Weights of a small mixture-of-experts language model, trained from scratch on English Wikipedia.
Size: 20 layers, width 512, vocabulary 37202, 124M parameters.
Experts: 2 picks a token, a softmax router.
Training: a variant of Muon for the experts, 965M tokens, 7364 steps.
Below are experts of layer 14 (counted from 0) of a mixture-of-experts language model. Rows are named router (the router's row for the expert), down (a neuron's output weights, with its number) and show model dimensions 160-191. Each number is 50 + 15 x the weight over its row's rms, rounded and kept within 0 to 99.
After each expert's rows: a language model's description of what the expert responds to. This comes from a sample of Wikipedia text that the model never trained on.

# expert 10
router:48 45 61 52 55 47 28 61 09 52 40 52 36 27 48 57 46 55 69 58 32 59 47 44 70 58 79 59 45 49 55 28
down0:71 50 38 65 40 40 50 50 45 36 26 29 41 40 61 54 61 58 46 72 70 32 17 65 92 64 55 41 42 66 57 58
down1:40 56 35 51 29 47 58 47 27 73 64 75 40 38 52 42 72 19 63 60 55 64 69 53 67 36 39 51 45 38 58 25
down2:59 53 42 49 44 84 66 49 40 50 43 26 53 29 22 56 63 38 20 65 44 54 49 50 32 61 35 85 43 31 33 58
down3:83 64 54 63 39 45 45 50 48 39 50 60 51 42 39 47 77 38 58 44 56 58 46 49 35 76 57 41 25 66 26 55
down4:34 75 49 40 62 35 65 52 76 14 50 40 41 50 65 69 48 43 63 51 35 43 28 57 13 32 39 81 71 69 65 51
down5:50 14 48 67 79 20 68 67 36 04 35 44 26 53 65 84 63 53 55 60 58 36 39 62 46 42 32 47 41 32 69 75
down6:52 35 47 31 32 67 27 32 37 38 57 47 43 22 33 58 66 36 40 33 79 53 56 30 21 43 53 52 56 49 55 54
down7:65 27 38 41 37 37 55 32 15 34 25 82 27 39 49 41 50 37 68 47 59 56 47 36 76 33 75 48 63 47 64 54
down8:75 37 36 73 77 40 36 35 74 52 55 50 68 50 45 64 64 57 42 43 69 62 44 63 62 67 55 46 38 66 47 45
down9:53 57 52 50 48 41 25 13 45 53 69 54 62 72 39 61 36 53 70 42 37 46 45 62 30 31 11 47 67 28 34 40
down10:31 60 53 42 53 34 48 68 43 45 56 71 46 48 28 43 70 58 57 66 43 56 49 33 51 42 32 39 67 54 55 64
Description: Articles and determiners (the, a, The, their), adjectives like new, American, local, and word-final suffixes like -ful, -ided.

# expert 15
router:64 57 59 50 58 56 36 50 21 53 62 31 51 15 37 68 77 27 56 46 51 38 49 32 51 62 31 55 38 55 41 58
down0:39 61 53 50 49 60 48 35 65 65 23 65 45 53 51 43 27 61 36 30 35 49 60 38 56 39 55 53 53 59 29 41
down1:48 54 42 61 62 42 36 44 20 65 15 38 62 51 36 54 24 48 57 71 22 18 41 43 60 57 25 47 48 74 58 51
down2:60 67 29 42 47 70 19 71 49 36 55 37 40 54 44 53 39 35 39 46 54 40 52 31 45 48 30 45 76 54 63 48
down3:42 78 70 62 92 73 50 41 46 29 45 31 77 66 42 52 56 48 87 50 65 68 64 52 52 40 68 59 51 51 60 53
down4:67 46 58 62 28 46 47 47 52 41 34 30 54 56 67 66 34 16 68 43 63 28 44 49 59 65 29 44 62 56 56 62
down5:42 57 39 40 33 17 52 52 42 54 58 75 52 84 66 66 29 58 42 66 38 61 63 33 73 42 50 69 56 57 43 37
down6:31 45 25 54 50 60 47 20 55 50 38 56 48 72 59 33 36 41 50 77 40 40 77 61 41 69 53 52 38 49 42 58
down7:50 48 45 52 60 07 58 37 70 74 69 55 61 41 70 62 61 48 52 60 58 46 55 83 41 51 32 69 33 36 65 54
down8:50 30 54 70 63 55 51 68 33 72 25 46 72 35 52 78 37 33 39 31 66 39 54 65 48 36 33 83 47 62 51 44
down9:31 78 60 46 73 39 61 55 32 62 40 40 48 40 58 65 46 69 63 69 51 71 34 40 57 61 45 42 37 57 52 64
down10:70 52 68 43 76 61 58 51 46 42 35 32 55 37 52 38 33 74 50 56 52 40 57 16 53 89 62 63 74 32 25 80
Description: Words in military, war and political text, such as Army, Navy, Brigade, Lieutenant, killed, Democratic, Republican, plus coordinate symbols °N and ′.

# expert 9
router:49 46 68 29 52 42 58 45 72 25 58 50 55 37 61 24 73 75 77 59 69 32 52 53 55 58 53 57 79 52 57 37
down0:63 41 83 61 27 42 78 51 58 77 38 36 69 20 27 63 63 39 46 71 49 71 80 49 16 45 60 61 35 57 55 59
down1:20 52 37 39 71 54 29 56 47 63 31 41 26 51 77 30 32 43 65 39 46 53 34 66 65 52 29 66 64 27 52 43
down2:60 39 33 37 38 74 67 42 42 43 44 36 38 63 33 50 30 34 39 56 48 35 62 37 46 34 61 39 30 72 53 50
down3:68 75 41 72 66 41 26 39 43 50 58 60 52 61 69 25 66 36 47 54 51 18 58 63 55 44 38 22 31 52 36 56
down4:57 62 28 43 63 40 54 34 44 42 48 55 45 52 61 70 71 47 58 37 61 40 31 83 31 50 47 62 44 43 57 57
down5:54 23 62 37 68 54 44 47 42 92 64 52 60 72 41 48 75 71 76 42 19 55 48 54 77 40 53 50 34 48 44 55
down6:81 21 46 51 36 51 55 49 31 45 28 39 49 71 59 46 37 37 58 39 69 39 26 62 46 66 61 55 46 51 45 55
down7:36 79 52 50 42 45 37 31 74 39 41 31 41 25 62 47 49 39 57 24 50 57 62 45 61 54 33 66 54 59 55 53
down8:66 56 38 66 63 68 64 39 49 20 52 54 59 28 41 57 50 36 16 45 32 51 57 42 51 51 42 50 44 38 27 49
down9:23 17 40 46 48 32 42 50 45 56 30 64 62 55 34 46 31 24 35 31 39 36 34 69 28 59 58 39 63 65 56 69
down10:57 62 60 64 71 59 63 62 51 44 40 39 48 43 56 48 45 34 41 59 53 38 55 43 62 47 44 65 72 48 37 63
Description: Structural tokens in lists and infoboxes, such as hyphens, colons, equals signs, of, plus labels like Phylum, Genus, Preceded, Website.

# expert 7
router:59 39 47 17 81 90 33 75 56 44 56 73 43 46 27 52 52 44 47 62 59 59 57 36 26 41 68 70 65 46 58 42
down0:77 74 75 71 43 70 48 61 65 59 62 65 44 56 46 45 71 58 39 55 37 63 38 56 36 46 60 56 57 55 61 39
down1:51 62 50 57 60 74 40 46 61 35 40 57 43 40 68 38 48 69 40 36 48 47 30 32 48 32 52 16 35 54 43 57
down2:47 64 55 56 45 65 36 48 54 74 63 08 24 63 64 39 53 24 65 45 60 59 32 40 43 40 37 77 43 41 17 59
down3:55 47 40 52 82 52 35 70 65 42 63 54 45 39 43 44 51 48 86 60 47 41 47 54 40 57 72 58 73 47 65 63
down4:56 51 83 69 49 47 26 41 57 27 79 28 51 41 34 52 74 59 65 37 33 51 48 36 56 53 67 32 62 55 61 51
down5:32 36 65 56 31 68 35 42 58 68 63 56 63 43 33 77 65 18 76 52 51 48 49 51 43 51 41 54 34 73 10 31
down6:64 27 27 38 64 68 19 62 57 51 63 57 66 40 38 43 33 52 37 52 62 39 46 70 41 72 74 54 53 45 63 41
down7:20 55 57 51 21 57 63 22 48 76 34 41 55 45 61 57 61 49 44 58 55 55 46 19 49 44 52 34 43 37 39 62
down8:45 47 29 51 41 41 58 52 42 46 36 74 60 53 67 48 45 71 41 35 75 63 41 63 73 53 46 37 57 48 76 43
down9:52 68 25 66 53 48 43 46 40 35 49 49 27 42 49 45 48 45 48 54 83 33 33 45 60 69 58 48 62 48 43 63
down10:78 39 39 71 18 34 60 67 39 36 48 32 33 41 46 52 33 70 57 51 44 37 74 39 60 75 38 44 61 59 60 57
Description: Mid-name syllables of foreign clubs and places (Ses, Qus, Ar, Bur) and words like Cup, League, won in sports-career text.

# expert 8
router:60 39 59 51 57 28 65 42 87 42 64 59 42 51 08 39 77 53 54 65 58 74 53 44 70 46 47 62 72 37 91 65
down0:31 47 48 47 72 43 30 40 20 62 77 63 00 62 49 36 56 51 63 47 63 61 31 66 76 25 28 39 53 34 70 44
down1:33 38 50 53 68 49 54 38 38 42 55 55 42 31 69 62 62 66 40 39 55 54 70 37 52 37 30 47 81 43 49 42
down2:46 54 53 75 20 41 52 67 33 48 37 25 71 62 57 34 61 49 85 49 26 49 59 31 39 67 38 62 62 80 44 69
down3:72 66 55 91 38 45 41 44 18 59 44 51 71 56 43 78 49 37 59 55 66 62 58 27 44 54 39 44 37 61 49 41
down4:44 63 62 55 41 45 57 32 58 35 37 31 25 30 50 30 27 48 58 39 51 37 69 44 44 48 69 72 47 25 65 57
down5:54 61 32 60 65 42 49 41 19 30 40 57 69 72 55 49 52 65 41 38 67 23 39 44 36 63 50 62 23 60 51 53
down6:71 70 56 46 57 46 49 47 71 29 57 63 39 53 28 44 45 64 48 48 47 57 59 40 39 52 18 80 32 63 56 58
down7:34 40 58 48 26 67 49 53 49 53 34 23 59 49 45 66 26 50 41 54 52 59 59 54 46 80 73 58 62 54 64 68
down8:39 59 53 55 35 69 43 36 58 75 55 22 19 42 57 43 92 44 60 37 15 69 53 51 47 52 46 54 46 50 41 32
down9:61 60 43 46 44 51 40 36 67 51 39 83 51 30 08 39 54 68 54 34 49 34 38 60 39 80 47 41 49 37 41 29
down10:48 57 60 29 61 48 35 62 47 47 70 61 50 50 03 56 52 51 47 75 49 49 52 31 42 55 63 58 63 50 64 69
Description: Decimal points and spaces inside numeric tables and scores, plus short mid-word consonant pieces like sh in mugshots and handshake.

# expert 13
router:45 46 59 61 55 73 21 46 55 38 57 35 47 55 56 48 53 63 48 60 51 68 25 48 74 74 59 64 84 35 35 37
down0:42 46 44 73 27 40 67 42 49 62 58 39 71 36 45 58 66 38 40 40 38 40 38 55 51 51 34 58 53 29 50 53
down1:48 47 32 56 19 43 55 54 62 48 56 48 73 57 53 52 61 44 55 41 84 29 18 43 65 62 51 49 64 72 34 42
down2:49 32 36 55 42 68 43 38 69 31 49 33 96 60 71 58 46 33 41 42 54 65 38 45 13 67 52 46 56 46 45 41
down3:55 38 48 27 60 51 46 34 59 44 54 52 64 37 53 34 47 19 57 26 32 58 42 38 59 59 52 43 54 41 80 31
down4:48 51 60 71 70 55 18 54 42 90 65 57 30 53 21 17 82 68 48 52 42 51 30 39 31 32 27 39 28 48 27 66
down5:66 50 38 49 63 48 65 37 61 51 65 31 29 91 65 19 49 56 64 63 42 42 44 65 99 36 38 21 37 26 31 52
down6:43 43 52 63 51 58 50 55 45 82 54 68 46 37 43 27 18 56 41 43 56 46 40 38 43 59 58 41 58 41 42 71
down7:43 91 55 34 42 65 55 60 40 43 47 33 39 45 28 30 48 48 38 48 37 75 34 57 37 31 41 52 69 66 64 38
down8:77 56 39 62 44 49 48 43 41 41 54 16 68 51 36 56 51 36 38 48 61 54 47 85 57 52 46 55 66 51 45 41
down9:62 61 62 54 55 53 62 34 35 30 57 22 58 50 78 61 58 51 38 70 55 59 27 55 47 80 48 37 69 36 48 46
down10:46 40 63 48 55 52 75 53 49 38 48 49 68 29 30 77 44 42 52 49 69 38 48 65 37 64 74 54 52 60 31 57
Description: Table pipes, and, of, in, plus mid-word pieces and casual words (well, so, how) in quoted speech or interviews.

# expert 4
router:83 57 56 46 36 77 34 46 55 37 48 37 51 52 39 71 51 64 71 45 40 40 50 56 25 69 41 45 24 31 73 44
down0:61 37 55 35 50 29 43 63 39 36 70 68 53 52 45 58 77 70 50 48 52 72 21 63 43 45 34 51 42 62 70 61
down1:64 42 58 28 67 51 75 42 25 60 88 67 48 68 28 43 47 59 63 83 51 54 52 41 43 47 21 32 59 33 48 67
down2:22 37 36 55 14 23 28 44 46 63 57 71 39 42 67 59 33 47 65 81 54 40 42 61 54 43 42 41 43 60 55 69
down3:56 62 48 58 80 65 49 70 43 92 55 56 63 29 31 33 59 76 41 52 65 51 41 79 56 54 28 56 73 40 45 28
down4:65 54 30 50 55 65 68 27 55 09 58 37 58 49 63 70 30 61 58 50 55 48 53 55 71 56 78 49 12 52 63 58
down5:20 52 41 58 30 61 63 56 61 51 24 71 45 53 48 67 49 36 43 58 54 22 41 53 46 29 26 19 47 51 68 43
down6:38 80 40 54 17 49 49 78 44 64 66 63 37 43 50 59 60 54 64 80 42 53 50 18 26 49 29 67 35 43 43 36
down7:34 37 61 80 48 31 31 50 32 33 59 39 48 51 59 56 48 60 29 69 86 57 45 17 20 49 46 47 52 59 49 59
down8:45 36 29 38 31 31 84 39 45 64 52 79 20 72 53 39 60 32 29 48 49 45 57 57 28 62 86 22 47 80 42 37
down9:44 51 81 39 63 52 36 33 34 56 43 48 63 40 64 53 58 52 46 50 82 68 31 72 26 36 34 52 30 49 79 19
down10:24 50 72 45 30 45 47 43 36 73 60 52 44 37 30 63 55 60 34 77 65 61 72 44 45 64 51 61 72 63 70 42
Description: Sentence-ending periods, commas, opening parentheses, quotes, slashes and hyphens in compounds such as first-innings or winner-takes-all, plus was/is.

# expert 5
router:56 50 49 51 69 59 57 40 60 64 47 67 45 39 19 00 52 54 76 63 59 68 59 34 43 58 51 72 52 43 63 35
down0:41 44 36 31 56 56 53 55 44 42 63 39 69 63 47 61 34 50 20 69 37 28 23 69 15 54 48 46 48 77 37 49
down1:52 48 36 64 47 52 60 54 28 41 42 44 60 60 53 54 22 46 58 46 38 71 51 64 52 63 52 47 43 44 45 46
down2:34 34 57 21 23 47 73 59 38 51 57 75 52 33 55 66 32 47 51 37 26 55 44 86 63 54 36 33 29 53 35 56
down3:37 55 33 61 67 43 48 38 54 52 55 57 43 73 76 41 36 62 30 53 34 57 37 30 47 58 42 42 31 46 36 52
down4:58 70 29 57 20 41 52 44 46 19 72 54 62 35 84 60 49 54 61 30 57 44 47 62 36 30 52 71 37 33 32 29
down5:75 58 40 74 37 55 34 69 89 47 37 67 44 55 61 60 39 60 65 30 67 70 48 44 13 87 45 64 58 42 55 40
down6:49 43 60 51 61 78 55 85 50 79 81 43 49 55 55 49 80 51 31 49 42 59 43 53 63 35 42 33 32 48 62 40
down7:35 22 60 41 33 67 52 56 18 59 55 66 12 65 61 35 40 47 40 37 45 44 43 49 69 39 63 31 37 38 69 50
down8:29 43 35 47 65 51 64 72 48 79 60 31 69 48 25 24 61 59 45 72 65 79 09 45 61 71 77 57 63 28 92 47
down9:45 65 56 68 61 51 57 51 57 65 47 68 63 49 74 13 72 54 33 63 60 63 44 73 56 39 60 63 49 18 50 73
down10:51 38 54 24 52 22 25 79 63 24 42 49 35 44 45 68 52 58 61 31 68 40 77 48 47 54 36 37 23 49 48 77
Description: Spaces before numbers in table cells, degree signs, and function words like the, in, was in census, location and village descriptions.

# expert 3
router:49 66 56 66 61 33 76 44 22 33 47 55 37 48 51 20 23 79 56 67 62 61 33 57 26 39 58 60 94 62 41 16
down0:71 25 29 37 35 60 48 43 97 68 76 54 76 55 56 49 58 36 52 37 60 46 43 67 56 46 21 63 53 35 59 14
down1:53 67 61 78 42 63 70 71 30 40 48 41 45 31 60 47 57 51 23 54 51 21 74 54 39 58 30 44 19 35 50 48
down2:43 75 57 50 55 43 50 50 66 52 50 57 71 89 64 99 52 55 45 45 26 52 50 48 34 76 49 50 49 49 48 74
down3:58 48 68 65 58 70 28 74 71 34 61 39 56 69 29 56 71 30 35 69 50 86 28 64 49 61 73 54 41 41 54 71
down4:07 81 38 62 59 43 43 61 67 28 60 36 20 56 48 35 63 50 57 46 33 59 34 54 42 41 65 72 42 56 57 61
down5:56 50 51 40 49 64 81 16 47 57 57 42 65 59 90 42 44 73 33 61 68 46 46 43 35 72 28 43 35 37 49 38
down6:50 68 57 64 40 60 62 61 63 56 47 64 39 33 61 66 27 29 37 44 54 63 39 47 59 43 37 56 38 69 53 62
down7:72 32 35 47 66 51 23 42 73 23 43 40 43 69 26 22 31 51 55 43 52 55 38 55 44 67 38 49 39 29 68 35
down8:37 71 25 38 49 27 73 58 61 38 22 57 48 69 61 28 24 51 38 65 54 43 18 70 52 45 51 48 48 32 41 78
down9:42 50 56 67 74 53 29 47 64 36 52 48 75 77 49 59 35 41 40 61 15 48 67 32 89 45 44 62 61 37 51 69
down10:45 43 90 31 78 65 70 81 39 44 57 32 43 26 68 55 40 35 22 30 42 46 41 78 40 37 42 61 83 57 59 68
Description: Percent signs, modal verbs (would, can, may), discourse words (However, while, but), and paragraph or table-row breaks, often in statistics.

# expert 1
router:58 80 74 42 55 49 81 43 41 68 63 54 38 59 58 57 42 68 66 66 38 66 57 57 59 68 50 57 87 52 65 16
down0:36 44 41 34 42 41 58 45 53 42 63 48 53 57 39 53 60 88 56 59 64 29 53 37 50 25 27 49 37 42 25 83
down1:38 60 22 57 86 58 58 35 62 61 56 40 52 44 58 34 79 66 85 55 48 43 37 55 66 55 60 44 43 42 60 52
down2:46 53 44 52 17 50 53 48 49 68 40 50 36 49 65 34 46 55 22 31 49 46 70 52 63 52 47 45 31 48 27 50
down3:54 67 57 25 53 83 48 56 59 44 62 47 57 28 44 53 21 67 47 21 45 44 41 59 59 60 22 35 51 53 80 77
down4:59 48 66 61 29 33 55 35 68 43 70 51 72 52 45 60 60 33 51 37 59 52 31 52 12 55 61 53 63 21 42 26
down5:44 43 63 39 53 50 64 70 32 26 29 49 65 46 64 72 51 56 52 39 49 44 30 23 87 42 39 48 41 52 30 71
down6:35 78 45 58 30 38 51 66 71 57 70 43 42 63 56 40 37 53 42 48 57 36 30 54 60 46 77 40 55 51 35 60
down7:58 46 67 22 49 84 45 28 46 48 43 46 63 57 71 30 60 62 33 44 23 50 17 78 45 56 48 42 78 57 50 34
down8:87 30 60 36 64 18 52 57 05 40 53 45 67 53 33 26 64 34 41 35 65 47 40 69 40 53 66 96 45 49 40 80
down9:65 49 50 14 40 56 60 52 53 44 62 09 54 63 71 49 45 41 40 31 39 74 55 90 58 42 45 58 39 48 43 71
down10:46 76 62 77 26 40 67 53 56 43 65 48 52 67 16 60 38 42 39 62 58 82 57 55 42 57 47 71 61 45 26 70
Description: Head nouns ending organisation names and group nouns, such as Academy, Museum, Council, players, government, plus closing parentheses and plural endings.

# expert 11
router:48 74 71 64 32 59 54 58 41 32 46 51 49 54 39 73 65 53 60 70 63 41 59 49 36 61 46 63 45 27 54 39
down0:40 30 41 57 55 30 46 71 45 48 61 42 62 38 40 63 68 51 34 52 73 70 65 62 42 40 56 42 45 68 53 22
down1:32 49 35 75 72 83 57 44 25 43 46 60 34 63 37 81 40 47 52 58 54 64 29 28 63 58 27 30 59 50 65 27
down2:66 40 36 73 44 58 37 49 49 51 47 35 40 42 43 66 15 63 77 23 41 63 62 59 32 88 68 72 42 31 45 35
down3:69 70 37 40 61 88 48 56 20 26 53 50 42 55 75 44 18 68 37 59 43 49 26 40 57 56 67 47 72 46 54 62
down4:47 79 44 37 45 19 49 66 58 28 62 75 45 38 49 62 45 67 59 39 81 14 87 66 34 53 31 44 44 82 50 42
down5:53 20 45 77 64 39 58 33 49 25 74 42 41 27 17 46 62 60 50 53 54 58 67 60 41 64 17 57 53 70 24 28
down6:46 44 57 42 43 71 65 56 59 33 32 52 74 48 47 53 66 47 41 79 65 29 45 49 61 66 31 70 49 55 56 52
down7:78 21 54 64 45 47 62 61 59 53 42 31 43 41 53 63 41 34 60 60 65 51 69 60 47 53 53 37 62 23 85 61
down8:49 42 44 48 69 34 54 31 57 57 43 93 42 35 68 35 35 48 27 39 17 68 51 51 74 64 66 61 46 66 39 50
down9:39 29 38 33 71 34 54 14 59 33 36 69 65 37 46 37 51 71 70 44 64 35 33 75 52 46 51 52 43 52 63 52
down10:49 47 47 63 71 50 45 44 46 58 26 57 63 35 54 17 46 33 52 38 45 66 59 51 36 47 55 29 26 65 56 33
Description: Single digits in dates, scores and numbers, and direction words such as north, eastern, south-west, especially in species range descriptions.

# expert 12
router:51 74 65 54 63 47 29 37 44 45 41 55 22 38 43 39 57 68 63 66 45 66 64 68 45 56 57 89 53 45 50 50
down0:49 61 42 60 58 21 43 48 72 56 29 44 64 46 59 37 52 55 66 47 57 52 30 36 65 37 42 55 53 63 35 64
down1:45 56 75 54 63 46 52 61 45 53 56 45 50 52 61 57 64 54 46 60 61 19 71 60 26 65 36 60 38 44 33 54
down2:57 44 37 50 75 55 58 35 43 50 53 45 62 73 58 67 27 45 25 34 55 77 68 50 73 58 27 66 39 67 69 56
down3:50 32 45 65 39 72 42 41 53 20 83 66 58 69 61 65 50 77 63 38 50 56 44 33 48 46 46 20 65 73 67 11
down4:71 63 61 33 68 60 53 39 85 87 57 66 57 53 57 30 57 60 57 37 35 58 34 54 37 65 57 54 47 64 68 32
down5:42 49 40 42 67 70 54 35 43 54 44 41 29 60 62 61 57 49 62 47 46 93 62 62 50 52 60 49 58 42 45 50
down6:59 57 35 52 55 62 36 30 63 56 49 35 35 64 32 50 34 34 64 58 38 30 88 53 56 43 59 63 29 53 57 68
down7:67 44 80 54 49 79 75 47 50 47 30 46 62 57 61 40 37 28 14 36 34 26 38 55 43 50 75 31 54 36 49 59
down8:14 26 42 45 42 48 38 50 69 52 57 42 44 45 43 68 46 59 54 55 51 59 62 43 74 48 33 35 69 47 47 52
down9:52 42 52 55 52 57 53 47 48 52 55 70 60 35 33 35 42 36 47 42 78 33 40 67 64 47 55 55 78 44 41 62
down10:45 49 52 41 61 30 38 73 66 49 64 40 44 55 30 28 53 58 67 58 65 67 83 43 31 41 39 65 52 54 51 52
Description: Pipes, commas, semicolons and closing parentheses separating names in lists, plus role verbs and nouns like played, named, wrote, play, novel.

# expert 14
router:44 65 69 18 59 61 38 45 22 75 31 76 58 54 61 35 54 73 67 67 49 73 45 62 63 58 14 63 61 30 27 43
down0:62 39 36 28 53 22 68 31 50 57 47 60 46 73 43 53 69 47 40 53 32 53 42 77 26 67 37 31 44 68 65 66
down1:22 30 58 39 33 53 59 41 38 50 32 59 45 46 82 45 52 50 43 34 71 61 68 61 40 61 64 59 65 28 43 58
down2:48 19 52 53 49 33 36 54 60 23 53 49 58 35 44 58 70 37 49 60 53 50 62 81 49 46 44 16 52 47 58 46
down3:65 61 29 59 43 52 51 68 48 77 43 69 52 37 69 31 36 42 58 79 61 28 26 52 41 60 44 33 55 34 26 49
down4:28 34 59 74 35 64 62 33 54 55 47 51 38 52 55 79 69 57 56 08 24 45 26 84 23 55 56 46 65 57 14 51
down5:61 62 32 29 70 50 85 75 27 43 38 64 84 67 43 41 73 39 07 49 27 36 50 80 31 51 34 62 40 50 52 19
down6:57 46 60 67 43 39 59 63 50 39 70 48 56 45 34 44 45 56 68 53 73 70 69 65 45 42 48 46 50 60 99 54
down7:38 78 61 40 52 48 77 41 51 40 59 62 85 40 48 29 34 31 47 59 64 53 21 42 73 64 79 80 62 07 51 32
down8:40 40 50 50 56 48 55 35 51 46 73 33 66 47 53 48 42 56 56 63 29 55 65 53 58 59 54 80 42 50 59 49
down9:44 45 39 69 53 58 08 70 63 38 63 52 71 37 50 61 62 46 35 45 43 62 22 54 59 55 53 38 43 64 75 80
down10:54 58 39 80 65 38 53 74 64 45 55 48 02 30 39 46 67 50 23 35 33 27 44 30 67 32 64 43 46 62 41 54
Description: Semicolons and pipes in gene or code database lists, digits in areas and vote swings, and auxiliaries have/had/has/which.

# expert 6
router:58 58 68 36 68 64 60 32 52 65 53 59 46 52 55 49 51 41 79 53 31 67 41 48 58 52 32 60 99 39 67 22
down0:35 29 72 73 48 74 42 45 39 44 84 42 44 45 57 57 52 55 52 28 20 52 57 43 58 47 49 36 66 55 35 35
down1:41 36 68 81 49 71 47 55 52 76 51 35 72 57 48 39 24 78 57 80 55 44 61 29 50 74 71 36 43 47 34 46
down2:52 44 34 55 41 63 65 41 48 34 72 66 50 55 67 60 55 50 41 65 34 74 47 58 70 53 53 64 51 48 50 40
down3:24 37 41 58 40 58 38 23 43 57 49 47 16 26 40 27 51 26 41 34 43 66 83 80 47 38 73 74 81 37 45 60
down4:38 47 53 65 25 47 56 46 47 36 23 26 43 63 49 44 35 29 39 58 30 64 52 47 53 42 53 44 84 63 38 63
down5:23 60 40 55 74 32 46 62 61 45 39 65 38 30 59 69 37 49 49 46 76 37 69 53 39 50 64 65 80 61 51 41
down6:67 49 44 46 46 43 36 27 47 40 37 32 56 39 16 36 54 69 37 63 53 53 61 38 68 34 46 70 76 41 68 45
down7:54 57 63 60 46 69 77 61 50 58 77 22 59 37 43 39 65 56 64 56 39 49 74 39 56 63 51 32 35 53 23 51
down8:33 50 55 27 51 56 58 51 59 74 37 26 64 15 42 26 42 67 31 29 64 54 25 44 57 60 60 33 28 19 53 43
down9:72 28 42 23 54 53 53 53 44 26 63 53 51 62 41 57 54 43 62 57 64 43 29 74 65 38 52 35 68 52 38 63
down10:35 42 49 50 51 46 66 85 48 46 66 41 38 58 55 43 52 69 42 49 42 69 41 71 16 52 46 37 57 48 39 44
Description: Table cell pipes and chart or publication names in music tables (Heatseekers, MusicHound, Music Week), plus there/it, Street and Road.

# expert 0
router:46 60 37 38 57 52 54 45 39 32 42 47 42 33 59 32 38 68 47 44 46 55 69 28 69 65 58 60 70 37 65 49
down0:43 42 42 31 77 69 43 46 59 52 38 42 48 73 61 18 52 52 51 63 50 44 60 31 41 23 40 62 73 49 21 27
down1:47 34 58 42 73 19 54 47 45 35 32 52 72 22 62 54 50 24 61 48 49 46 63 80 57 41 25 31 54 62 51 60
down2:25 86 40 80 51 44 62 52 69 44 38 47 61 64 64 45 26 48 30 10 55 50 57 62 36 33 40 60 50 79 29 39
down3:67 41 41 27 32 64 57 37 52 70 67 64 77 56 34 35 26 27 69 64 59 56 55 40 64 56 47 49 60 56 79 44
down4:61 43 50 66 32 61 47 44 34 50 87 64 61 59 62 56 59 53 48 60 46 68 43 42 47 79 62 64 41 35 50 00
down5:44 41 73 48 44 49 41 29 52 52 45 51 42 65 48 64 67 49 43 66 59 34 64 46 76 81 38 38 55 38 58 37
down6:60 70 33 30 28 71 42 44 39 63 64 26 60 55 65 50 39 42 51 58 36 45 28 67 48 43 51 51 46 57 48 40
down7:70 92 25 49 41 48 64 40 55 30 46 34 40 65 38 76 33 56 60 42 33 31 45 70 36 68 27 28 60 50 30 33
down8:55 43 48 60 66 64 59 24 36 58 36 40 46 61 59 54 39 71 29 47 55 65 55 27 80 37 35 50 54 61 48 56
down9:55 40 45 54 67 40 40 26 62 38 49 12 47 57 54 50 63 99 34 66 57 48 61 57 41 39 31 29 62 21 42 57
down10:47 42 58 45 46 63 43 60 58 52 53 49 62 49 23 48 62 72 51 45 67 18 61 61 64 67 47 49 67 53 69 56
Description: Year prefixes like 201, 199, 194 in dates and tables, spaces before dates, plus sentence-subject he/He and name-initial H.

# expert 2
router:60 50 89 54 68 66 75 34 28 42 31 33 41 40 50 35 54 50 63 48 40 45 62 60 50 73 51 58 93 66 49 32
down0:51 40 46 67 58 63 47 49 56 51 49 51 54 43 36 46 53 46 39 49 74 47 56 52 49 47 48 63 65 46 33 55
down1:67 30 65 53 57 55 44 42 49 69 42 62 43 85 69 61 61 54 44 62 35 49 52 41 30 16 60 45 49 16 64 55
down2:59 32 33 48 44 16 50 56 49 67 49 31 73 36 44 43 39 41 22 54 80 45 50 55 47 13 50 49 68 55 65 63
down3:74 54 76 81 28 53 74 76 56 57 51 42 51 49 20 23 36 47 28 48 63 54 28 65 37 30 57 61 66 62 43 61
down4:29 61 52 46 62 48 69 61 44 64 60 75 38 42 51 77 51 44 32 46 61 40 71 27 26 36 49 57 50 62 28 41
down5:34 56 57 62 30 29 72 41 68 41 42 42 72 51 37 57 45 16 44 62 43 53 72 55 87 60 59 38 31 57 69 31
down6:24 59 55 36 43 20 35 38 65 62 62 74 68 70 27 69 83 33 47 30 62 69 69 76 57 80 41 68 37 58 36 30
down7:61 42 72 85 40 67 51 50 36 71 59 39 60 33 47 39 30 23 72 78 62 56 51 67 52 32 38 47 36 56 82 30
down8:32 61 51 39 48 84 44 33 49 25 41 48 20 30 28 53 91 46 64 36 36 31 44 43 58 73 26 70 70 36 63 88
down9:41 40 87 34 92 25 55 47 60 60 70 50 72 60 38 54 33 26 79 66 25 53 41 79 68 41 54 58 45 52 32 58
down10:50 49 47 36 44 46 43 52 32 36 62 06 69 22 60 32 82 60 55 28 35 68 49 34 47 27 28 82 68 34 70 64
Description: Middle and end pieces of personal and foreign names and words, such as Del-ann-ois, Valé-ri-ane, Jobim, plus him and common first names.